python train.py --router_score="softmax" --norm_place="pre" --norm_eps=1e-05 --rope_fraction=0.5 --init="uniform" --optimizer="soap_variant" --lr=0.00453 --beta1=0.95 --beta2=0.99 --weight_decay=0.085 --lr_head=0.00876 --decay_fraction=0.251 --decay_shape="linear" --final_lr_fraction=0.0
Below are experts of layer 3 (counted from 0) of a mixture-of-experts language model. Rows are named router (the router's row for the expert), gate (a neuron's input weights, with its number), up (a neuron's input weights, with its number), down (a neuron's output weights, with its number) and show model dimensions 0-127. Each number is 128 + 24 x the weight over its row's rms, rounded and kept within 0 to 255. Numbers have three digits each.
Before each expert's rows: a language model's description of what the expert responds to; "mostly gets" lists some tokens that are sent to it at least half of the time. This comes from a sample of Wikipedia text that the model never trained on.

# expert 19
Description: Nouns following of, the or a comma, such as Department in Scottish Home Department, States, Cambridge, and digits inside vote percentages.
mostly gets: " sur", " Tim", " Ben", " comp", " Bra", " ref"
router:166124104161125136111090094132150151160153139088112145114164129110153164156112146074120137105163119137107129109111114153087166128113128099070152149141100128130155126114118130080132141135155104084109130137136119109143086121124120137139174129091116114108109131114096121148153197101131141156120148120120135138191123137126129120159105114127125155116096076158130091093099106117167128117137
gate7:157120156155055128114113151156117136120106143140118094132138164123085131129113169167126126129112111135135139161172105124157124109116153111145131094130094115146100132102143124138158123132141152122108107113131074154149094135120134130076100139133125157136120114115103142136122160116174081143130199159121117076169137137155146129138134141127119127129142163098076132082130153148128124088086
up7:118078132083156155150169184090142111129163137124110137119153129127109129146158172130096126139156111096115108091095169136117101147115105163049127117119140073133104134129154119136112111121108159126145116120117135113090123103101152131112127101157181146129118125154099114135143110112120101146112087142091085123144126068148127132099110126111139134098129065137124131137132143135126116136124
down7:107120141121129112138134123134193118126140188059134121128130162129111150128134112078140071135106114128159158167116138125099133144124127141116094134153157143104157124110113133150181120148070082154100137116165122129123105094120137156174076179127103116120151144120112115128126097122134108124094138131122129132146129124117144100064182121138126151131108131139150095145153151155134121137136

# expert 41
Description: Capital letters beginning names or list entries, such as Jackie O, Al-ma mater, I-95, plus £, dashes, and stems like pro, exp.
mostly gets: " pro", " ent", " exp", " ra", " Bal", " Tre"
router:165127105163126135111089093132149151159154139086114143113163129109153164155112147074120137105164118138106131109111114153087166128112128098069151149139100127131155126112117130079132142136155104083108129137136120108142086122125121136139173129091117115108108130115098122148153197102131139157121149121121134138191123136127129120160104115128125152115097077157130091093099105116166129117136
gate0:101123145110137091115139114093139127151117131160141159147101171130141145135101106110147133169160122130102122124119140124115091115134090147127096118146128110108137126135111140161086156181108188104106124087087118150126093123135163118127107144149127164119124166161160185117118142133139120146132165171146131132133137168077099136123136112175127105182127127094145103094152074130100138132118
up0:134134123133098127118100158128136114107126155180095111115119119136124119125149154110121154128145140117148119168143092125121098124109086133088149138122151111125175109136161133084100117153102171100138112114116098102167142084131108128146112102148119135133070115171116097113149170146155121113150154140085140127129121124118095174150088124153119186089111118137147107163157087134098158135080
down0:109132140093113101079141121135095087144065158135132136132110106119104144138136124094094087126128148156076157192130139173156134135082122136121152121134140137119159124100119092146153171117111104146137127122123146108160140090101130135169138147103108094096126158123117134144139114092116091113116115128118110169144171106147114112122109076149138115133084138154126128153122088176137145153129

# expert 4
Description: Second word-piece right after a capital or first letter, often in headings and names, e.g. G-h-assanid, F-i-ães, Pl-ot.
mostly gets: " organ", " regular", " Cont", " Stud", " Commission", " Count"
router:152117105157104103113095137135161126153101095185142148148129091139124094102127144117114144150133161071107106145176139090166125132069118095146109142130133130104122135155153093163164104162140172137146128060166114119127147104128109110121163156119107133138103145110122118150079105130137136129121103098123106122083108126123143145119138158119144161146120154108126087136113155137137077138116
gate0:114117138153130105128105155145133177117114102102099120142159133111096148176096113160107096142137153115123131134134150137171108112105111120112117160124173151128116129158121115121143109123145153129085088135122112148141105130152168115121112126174130118179126117118141150135116111072101115127125138164126077116121150072121109075225087148126126120109168119103122096139113119130139144128130
up0:179133124153131111155152101125116117147142145111127131133132119098123143172159129150080113111151102154077115149141132106152112152155128115103122151095169133142152085162120122149117105094123125144150076127087102117120129136115124108171121129169118106145134125123084126185120115111117153091175176107112149145122149127110153118176122148144148142142115164132156110117104099102139144061093
down0:137074112164171135110090162122075120098125130115124138129124139186118134095163132132152129152154131141120131150102136124143100135133125152155157142108118175132168142116100151102116089139105113116113146123149151112118123135107115149178120123094148156105086165110110114146102121114121100157144151155120091093099144122144087137095099123112118161094115114181141168169120142144161117128076

# expert 47
Description: Word pieces following B or St, such as ould in boulders, orm in Storm, plus section heading markers === and table pipes.
mostly gets: " Bur", " Empire", "===\n\n", "==\n\n", "idge", "==="
router:141102121204143128092153097119155122145087132151113153103146103128128151139125121165200121120093154114154100134117131130142132158085154107159142092166119090090137124165112129163145094090095159131122097078128115142096154077151128125104139125113121123145083136090140128146103114128154080137138137126123124129153120135104111158133151118125159130117116127143149118102142165159168136125141
gate12:083165148114146132108127105117147079127133167113183133152120113096123131065090135110164111137141115119108124127134137083111092141068160109120134118080125110113131104112104082126139115091137167160118142132117098127114125131171125159121111138108149105124071085165133089123102135092159134093132147136124121139128131120150143157135096145099148115132163094092149160121123156110145107135141
up12:169134065083145123114106133125079102106105108149094124124130124093163111120156135119131115130111087092112101101120124166128164114140099126137152142145125105135170130115151121101121106147143136143157111101107138115120103125129093143129115135152147106121190146080139157124155113135109152103185109132136118100117135124095118143097129119109123037095145114109123097120155101130122151119081
down12:114113141129109170129123118102162070096155139103094119131120132147130117102090146137178120128127132135116130184139138159151139083130120137115144140146116152102115154078132172109121128123063144140130163099110125129101094152132145148111126102077165114113098174149115108169159119097083128125138129152180100080124127188151122133106148122138107121118105140124116124134086135113142136117132

# expert 44
Description: Final pieces of surnames and titles, such as Sol-es, Sal-to, Just-in, plus whole first names and places like Michael, Carolina.
mostly gets: " Michael", " Carolina", " Africa", " Mary", " Louis", " Carlos"
router:143132152132121133109139130114122121118119111144113113128103121149123116196184098141118118101127093161147132146148148146135116098151170138104134150115150118108142113109115138150178112140121142160133097119114095170134099094125165104163137154138118142138106183127174105140146166101124118129114118097107145149129162111104105098099129177159079148128126111139072102149121101089069163106120
gate0:116171125110137079139151160102109112113141112103146111151104126141124074120117125147098133166123146122124164102118123128149166143132176135127093125135107119141114129089108072138107096105106139137162142106128145128145102097168177124135110110173131116192141140122117143102086137174090170126132102149134121114162108136115128151135094156087158119144139110091074127145143080135131123143119
up0:144165122137071104114135093104141108088122108110133102138152135161158156126156104135106101157102197176146157092148143123123160090140127154106099095175152138139136149125098104137152149126152133132130106096133139142101099118083178115132136137121114118143108118123137079122132149122084134122148147132135167111190104128111117133164104128110165130120088151113152151110131118164135105123157
down0:147084180118121123105125134142166063133152155144124092143171137075113137098111124176143192135141146098141125119142119100117114127119114124128111154137105107088124127118124134128137141085168126094138093115127139161105138141084146092120165115106145137121125143159110134132109121092109123096125117125126134125114103116131096131087109124130091137148102097140155137109103161098150092169197